config.toml
d_shared_expert = 0
router_score = "sigmoid"
normalize_top_k = false
norm_eps = 1e-05
rope_fraction = 0.25
beta1 = 0.9
weight_decay = 0.13
batch_tokens = 32768
max_steps = 11323
Below are experts of layer 7 (counted from 0) of a mixture-of-experts language model. Rows are named router (the router's row for the expert), down (a neuron's output weights, with its number) and show model dimensions 0-191. Each number is 500 + 25 x the weight over its row's rms, rounded and kept within 0 to 999. Numbers have three digits each.
After each expert's rows: a language model's description of what the expert responds to. This comes from a sample of Wikipedia text that the model never trained on.

# expert 14
router:557531540498546526533476515486495523500510540505526522517486477513497493483515528467457447493504460504542486506478500507500522489492511504477476487461498564565475516505481530480462520520515529542504549500499488529465496548469479482488512533443472488540469514495515457498502527463523517530507488507485504508526470515463494528469471499512497546513516494469548521497493501563472473507532496516530471482520516506484490517484513513509501514551517538512490484513511480549531475476523458522488483496529517500486497521492534479522487522491468481561490524511473507472516492493508478471
down0:512511502514499503473480501473517504539500501493446499510538499491474504491507485506446475489500466504504456468505489508490514517484535484486478491516511517486478508486478453506479491499461480468514469519430488507504495502514475522507492478515508533460441467463517460471485533506489450462510501521498481522489520519504531507508468527530529462514498465484494511485472537477501462557479548478506543498484486511522498511515492549541507504481520505479452532463508497454505537514530452525568482502454499537483504484463473507483506492478528553532481492492564516495510493493489483535
Description: Quantifying and comparing words before nouns, such as other, more, various, most, several, plus prepositions like by, to and from.

# expert 8
router:545521522517524529483531497507516489452471480533505454501474520499525487456482511498472484502485461458495489506519521505516483468544542519518522524507489520514519524492529499470495481500507509548506462483508477496486531485449475526477479519534504513495517493521524435482512531506492488507517531498489497499539522522539517488487475491519517487518464474465479524511507502472501465514485509494555484459495501513486500514465524497460450450513517525535500489507526460488468482460459480522541500482503480484490519500532500476567462548516427507514524508558455519466489484511512498509
down0:531491512469506485530474525494509488548498499521527517513484531480509462485514512523513499490472548481479525501457516464467534489512512508518472488548510500490530505457500516498506562494506495505494504477494482489484473525541555526443508486521511459542481533517537504500500511460505501502495537481459470460480548534488503463478548518480526525519511482475503483511521565492491535526487497502477530532456517529523497474450490475513525511487511510465455539513488491498519547482507526468528452517486488509529540536452507520503471507465522502541498472468533498500497512529502499522
Description: Sports words and results-table cells, such as League, Championship, Olympics, FC, Serie A and U20, plus cells and names in score tables.

# expert 9
router:495540543495530487501454514469520463469477545496539523474547507465463500511532521478500540518496480504486478499496477521483542522480513505482510464520481540549502505525467510506489508449510500498490516489485511543474492476479456514525516493490487467501495503507515463452468487506503490504524522529571510509503531484509468495513490492476539519490483495546531496494497505500527516532512528531505482506570465456521502495493538434488501476493482509503524500493556500493468519525469477526493483500528517491568489488494506503489528547533481511525497536450522536496484471516461477493
down0:518488528467525517558516516502462526522447504444515498501508479517516453479527515534528522516445538457509539486468506516488479519493526553526484483526499534488545481438504471522534459544499528515492480536528548527510520488523481503482537494510512495495470489507515535531494497530508491467514487484522498521512500493484499467473492483522500458536459491503480490518532521493497517535524502461459468458531500501485496529499499495505510528476509494499463520517536476462434512482495544504531484490494521517515514503491490480537494485493491492492466479491446490534510497541508491448
Description: Syllable fragments of Indian and Arabic names such as Singh, Bh, aka, plus of in names like March of the Artillery.

# expert 2
router:486505504514520495457492473481504489554544487494475528507515501455546486513477510466480465455531482508524513495498454501512497520533503466489451436492502506558449497493484497501448486518520498492487500518491492527498490541494461473477531517502505457507508513493517496495470505521527495473505472478468474519470522491477503508504498492498491455512511528463515521536513511484488452509492490461518522516505547515510454487514507517523506485498521485537477496517502489514506489518563488522598497453514507512494495489501448502530504529478515498499459502467436485498517526531551477530
down0:495506530541536485491540499492490505527519519482524494488484481511498551519509540483479482473533492519547509441524494489493462528535547482528466510487481479523476512528533502531438531524505522490524527490492481506530509470477549442507513518491531499503480505560509502467506507542514489473519519479498492485522506531469470495515483540504453499473589486530520434500497509521491490478502519519490447490509546509491485511525509540476522511483513527504487506493497486515463503492492536475494493515487460521494497459531495505529462507467467467517479469499494507518498446473502475498
Description: Digits inside years and coordinates, sentence punctuation, and connectives or abstract nouns like but, that, because, economic, social, in argumentative prose.

# expert 11
router:478483483472476514508497455542473501550514455524494498497451502512466479501475468497517496516504567499480498488467474487499511503479489496487525507483509485353484518539530496501533497482491499461500499455481501474499464468482487537552474531561501471501516460491489495494443470498498500497482518458470497518498508527520476490519546503524472512503497517518476501510507470545496501462482474505477500497509519493507509507494469508540471541519479497495497483499508516475521473479528493480431508512487493492482497499513521511468489475491525490506526480483526475458506485511518493495
down0:478544475513499548497461500542525506516515511478511522527526499479525492483508499485507496511418515489529503507516495497501503483518445492536441512482507512513448511515483470445507529543500484483519514491517500487481538481495517493464510470512471475508523513508502483463509472491467475520503520484452475488498479557547463502510534493517493495479507511507502533473476542543498506482498496496477457471501524516460518449517524540492458516539488499506485541481455513528461458507491457490556493476491504509512506492540563490504474484505530487510507508481439530467508492506517486521
Description: Digits in coordinates, dates and figures, infobox field names like Country: and Party:, and mid-word fragments such as gust, swallowed.

# expert 5
router:538494504485537497535515536486529499454522480486531500526434467483525502465527493467505503523497514493501515510481514499527468502475515529506481523487528506545534502500476500500476479484497469532508479489500541549505496496525530462522511521443512481492518497478542424476542473494474537486529517465579533524509490486539500504525496504508493495465498516465522531460503467530485506525479512486477526527513475432502505476496471519487506548488480511511516505532491501507528483531472483518450519521482498473506488526512519528516512481489513523506555488536449509491494475478517488540
down0:517525507468484505538554495489500510528503534524525463503484520507498504512484501451498461486528504482523529515532525519523463489442557463485505522502548520502508535509488515540484518469515482497531521481458490476508539511462491524550492466492546503498498491437519476516495540487481460473467546488477511475500515502489502515496504500517548512512464472508493524506507480499527504484481512557546461518507467509525489473528501461523503481513533530499521513459498474508496516541470497476497522531508463476458533483511491494511542486528527487482478485548476505513504489535563535486
Description: Tokens in geographic and transport descriptions, such as is or It after a road subject, Tracks:, route dashes, Built: years, JPL.

# expert 0
router:511517479477470506505496511522537486449450580523524471497491483488470435521509486497482492488489531471500518511475564492494506469511517498537486502454486476541488465473473504503501495451464505503498508507519457483478506548502497486474462524481494503499492509466469473528498491531487524588539507482536531534491521505503508509501504481490508564507499507467520538491518506494474489488500501502522489501516521525489502490478472480462469482516432498464517507488478509510487529498456488497495473500537473497526454519526564528491483501491496511485517543523464521517485518459495508488
down0:522519524543488531479494481487522497505559486517494519522510504510519502481533493551502524491509518533461468435480508490490517485497521510507496483467480538491526488454496477560545490488481542544495461467479513494512497478514525470479507462501511492547489504502483478516486475496504480491517501458520454481511523513517531483474454499504532511480468494503468497462538528508495519515532484476496464488526527463571542480507509524471515505474467508550462502491478493452501486472515539449492514529473508527495488521474507497506513499497580495488528496515528536510474519473475529524
Description: Inflectional and derivational word endings such as -ed, -ing, -ly, -able, -atic, mostly in descriptive prose, as in hol-ed, sculpt-ural, versat-ility.

# expert 12
router:506481472516521502509482518457538452495472592492469486509499509527492524455476516495494481501497502478524523502505476529498495463514526502490510539500450495541473472505479512506517547476472544527494497471483469475511497513463492454512548448507507511484506500526519479514499499468458495521489535498540483498481519500508506502524503488497495510488510477516526489468538493547493540461445524464489491482491470533500472561510491468458467499505491491498474500531548511500509521477469465486468468503447448497466521507516552518500459453481475517493488485534506486486490513493475489497
down0:495496495475475505534527514524510500517519520500477511521443481519458500500470473484486469507515487535491489497490574500517516518491507464463478482500524485482514499536486475471477498508455536529486518544530512499503501429474518537504510521486565516458563505495470500490479536453497493552472559498488494548518499521526473509501503524500479510482482496482529487530553465517505527491500477495507509482530496486503488518499465530495453483470510517508514480521513503454551501509487516541497495480514498527456535510501490520509474491502490474451457491479452452516529509510546488484
Description: Cells and separators in results and statistics tables, with country codes, party names and racing teams, such as ITA, Chevrolet, Votes, Party.

# expert 10
router:509469497501513469523518483507530439493466516479510501502562519464507524496508481506504495497501500502523492491488535467540467477505492472476442489510477467525509504554475520482517517502510464519497483501464478503504527537503497541478525488491477532500480512523509494506494474464507536493510511507514522524507523486427504514585539503473511575519526491485546489489528492537533539502526496523464504509502522474549484506508500489477528534531496512520529547502508489466493499476474489521434500487483495520494534532517503477515501508494498508504500496534416495478554495518512507510
down0:458479532497527487508484511486506487477509484491472444466495494494452489451499512472538493457557516487477498509462496488514499514521503496506465516497490517450500485499461505509506515485497478505514480503491485527504472552519485533541503482494506468522467512540505496449521470454465490502496534509451502482472523486508469511494468482459486506490455474506511470517509497451493465514538538465525493478504518549469528536436561503469507501502464482530443475483484482516539474472489520516529477484531457513478503528500475441501504495478494490483488513497492513459525495542493499487
Description: Nouns for relatives and life events in biographies and plot summaries, such as wife, parents, father, plus commas and infobox Position fields.

# expert 13
router:494478502504500506506523515452496510504505607485490499484464459522528486528514511495487494509487492514509481511526545490480510531501481472496524495487503502503476498523527466481488500531509487502498506518487496505505500491506514510459474486446541492501490532513498524482558542543502482517502512486483525485527493543503504489485525522512487597514490502524485493471465514431495533515509510498468525539507550523493511489508501506493473449586528513541474522503504474493482504498529492509531485487493440496491476482535557524507476498512494489497490487459497471539481504549518487519
down0:493499477485434480488471493547509464489548527485484518518447456491498519450480482445500520457488526497477481503493526518472471468506496470484523560515511471506493496505519473470494466489487484455491525485520497507525520517518501558506456553507496510511473522487529498495501472473508542510535496492514494528509486526477475500543505528526506475446494480474502454471533470505488528484504478488518477549543526469458487514478487495513495497539498523523530489519489515524534517465463477495455523472491449511512526515495456503518509529530485516508467510453500477506466497502529525476
Description: Biography words after He or the, such as served, graduated, studied, footballer, journalist, plus the Genre: field in video game infoboxes.

# expert 1
router:524486537545565497484508480448496491487451552471503475480528491480476496443515542519451489504503534488503498511513563520503500481507513480504562538488459445533486491479491489496502501513488474535509518458467481503465503480504532472491490473495490483486541515542503437474506494483477530505492523472489484478485463512487497523508469466511540476501506481480527467495508487534499476514549498483509524487526483493508489511518498510460475521534477511510508489509544502440485495497478520508476484480507467504503529487539515462542495485516490497478516538549505516505532500488484528562
down0:486490472487500508499480520492492483501477503454530492461487515512527528478493504493495464491542543520501463525492563475487454446459524495477452485526500503529483493472541477482544509514511499522480524530457523509499485473527470488475527441496488478518528492517497527454500482515493470516534504500521491467483522496503513531486498504509499504529540507440484484518482503483489494489467527510477507527468492502528531521518509538498524547489513490477499518502515504527443480427482504503497471482508536456484497488497575491504457524524439492467516482479512516539521503488452512479
Description: Line-opening list dashes, the word on, and word fragments or digits in dates and birthplaces, such as Born: ... 1940, On, Fremantle.

# expert 7
router:492516530521536516533473500519486532478515475502501467551503499457488541500499540470487503499510516454485538447463501514506483518508513534531504492495500542525468487536506485454479497474495528503535523508504480559487521511471503486507485498499492519535491491546495466517556466511520498539474511536529471539535516464556462486523449504501495503481519514455478452515498488491501493488480496480533523492472493487466495483482527469519473494511520520490497477532475475506509471474492502534511477461503485491466564490513533473544522524485493523475496470565486494439512493491491513485
down0:475505477479475457511535493519495508494443496523521502526501471567515497527515516543451480519498502496526477473499479514488493483496476509484528509510473502443528517491456491493557487528492479486517475508522458533513522505473497447498503484504489526510511501509502479486498513532496497470495468560464505494490508484511542500507484534517509545490470578541508474458511470504511513500514509468512484463506470547502452539542467535494490494508543562508468514510541521510497501501485512500492518502536486480495501551524516508567497507473493505537519517526516517464474508544489496507
Description: Digits in parenthesized years and words from album, single and chart articles, such as album, Billboard, song, plus the at in infatuated.

# expert 4
router:505503486485488503496487519529481465458488515486523481522502485498428521479516472490478536459501491489472501510514548494482547476498534487510488503507495514551450463502485515474455514488468508509515531499516527527470506498513511488502505500505522491532469462490491524543517486522516532512524493558526533511534510447498477464506521462517522567497513524487537526515491495499476484492474523566521489502506526471491526497508494524469466521507520507518446503502516505540456485455508512469520514492520484502488485535493453495465504490514447472485509544546468546478497504491514434504
down0:491512485498504514488536482509493493468474534476516524525478503512534591520506505536509521503498492488531500528511539481489509469480494532482531471485498487523493512499522535479479521498482480486538530501469515531485537537494570443521491472505490528472523511549517520494536507529509526496504501524526536501575502476461527448463527485485497535484491465502516530506501493496463496539523516505523488525503519502495505492513514521478530527496531503525506526529515474517547473487482489543555485465444517501509479482504503512468500513425521473485510526478483532536515530495479497495
Description: Field labels, author-year digits and line breaks in species and genus infobox lists, such as Type genus, Synonyms, Fischer 1884, Drury.

# expert 3
router:518531522501521496508476526448519480418495539529498493501482481462500510497447522487511497524520523501482541491511523539522513493498526541501510489494493480534455525502501509485450515486486522526514524468471498496463521481496487400462537512514483543531498477507537453546512488487485491513513512529510503521497494497511476504482503495516500520496487502477509529495525485540504507474514514494540503499519523496462519498472523496489469478520492535510474472482503488494542489485497466510543498492503483472507496470575487481520503589518491513508493547558482525485515456507490490505
down0:519509502490476541496538553505499534511550489477531506486491507484480495503507487506490507519477479475489514481499470537468561500514516512492559491472514512515467515516496472521471499537488504441462520485428502506478511514492473538479523471528508536548519545467492465524500465487493498496544492470497496482498511495516509493443508494529494501502436521534522503537516476475493490482512487496523496530451445501512503517492516494510511498499490494529492501521470558459533501524466507520492498470532509533478551479485490497550497527522513482521457483496495521494454508516457506562
Description: The word as in census sentences like measured the population as, plus percent signs, coordinate symbols, pipes and spaces in statistics tables.

# expert 15
router:485498499494477485492489503510493521520502409480480503513542533515496528525506506515499522500492466516498506529510481506480486496496489509498502519509494486486484512449518508536531487528519518466495490546523522477524506521538526515512539495495489550513512523492487540499497529483510484460465470495487492466479480484512546514463501528481499419482515493501474483525482514487486489506508506497508485481508446494495514497500522504492511481440518480460528479487468524539519516568480514488556509512489566513514507519439442484490543489489521515501495496482580488563508516491471530490
down0:537442510533503460512540547463474446452529499491495508484493486521512486530521495483521508541492491493523509487453531507507447523486516498516486459506494497492492470530502500501460489457543518459468497548524496541547527510515488544498476526468530512468520518530519523502514555518505475479490475492467469461483464532492482512523463500473471471506499499496473473526521535509493479534508514450481517473503514464504497507524499505506468514492501493523502495479488495520485531520506536493509450521482524551543543490545471466517490475482479492540530474516524522497503505464511467499
Description: Spaces and punctuation right before numbers in tables and infoboxes, as in age 60, Total: 1.45 km, or accounted for 22.9, plus == headings.

# expert 6
router:526532504532533510482486510473552491471483534500489512517509472508501487515474526485536485515510463493495526512490504516538489486507537502487506539497487492558481486501481499484500526467468487558522504486483458512486507494467478423480497497507550504484492511517505430527533476515546506517536525545583477525482510494488502468523494468511499515477469501489576499483524456549520446510494507508499494494508511492517494469475501502506494488511518562526509484523515501504545484480490473519464502477524500504480471500516458503536488527503470506539501531506457534489511478475534484519
down0:464478501502515484482491523491501511515503486471510435519527496507532472525493528494527529476526477509487471544510490476455487503555475498465484495523554493534515486492510487526513509493526522494467498517534500517492494479544484433510480484514514498492498530434432521545518492518502463496528513546466545502532519514463493530521504493498513542495498450479461486528494489509520512498493443490546491529532549499494530482515509511526521495514550533500492462496492524504476512513508485493548538508533436487501492506465479494541485494522492516484490465507528508496479539506494463511
Description: Line breaks, dashes, spaces and table or heading markers that open or close list items and sections, as in credit lists and infobox entries.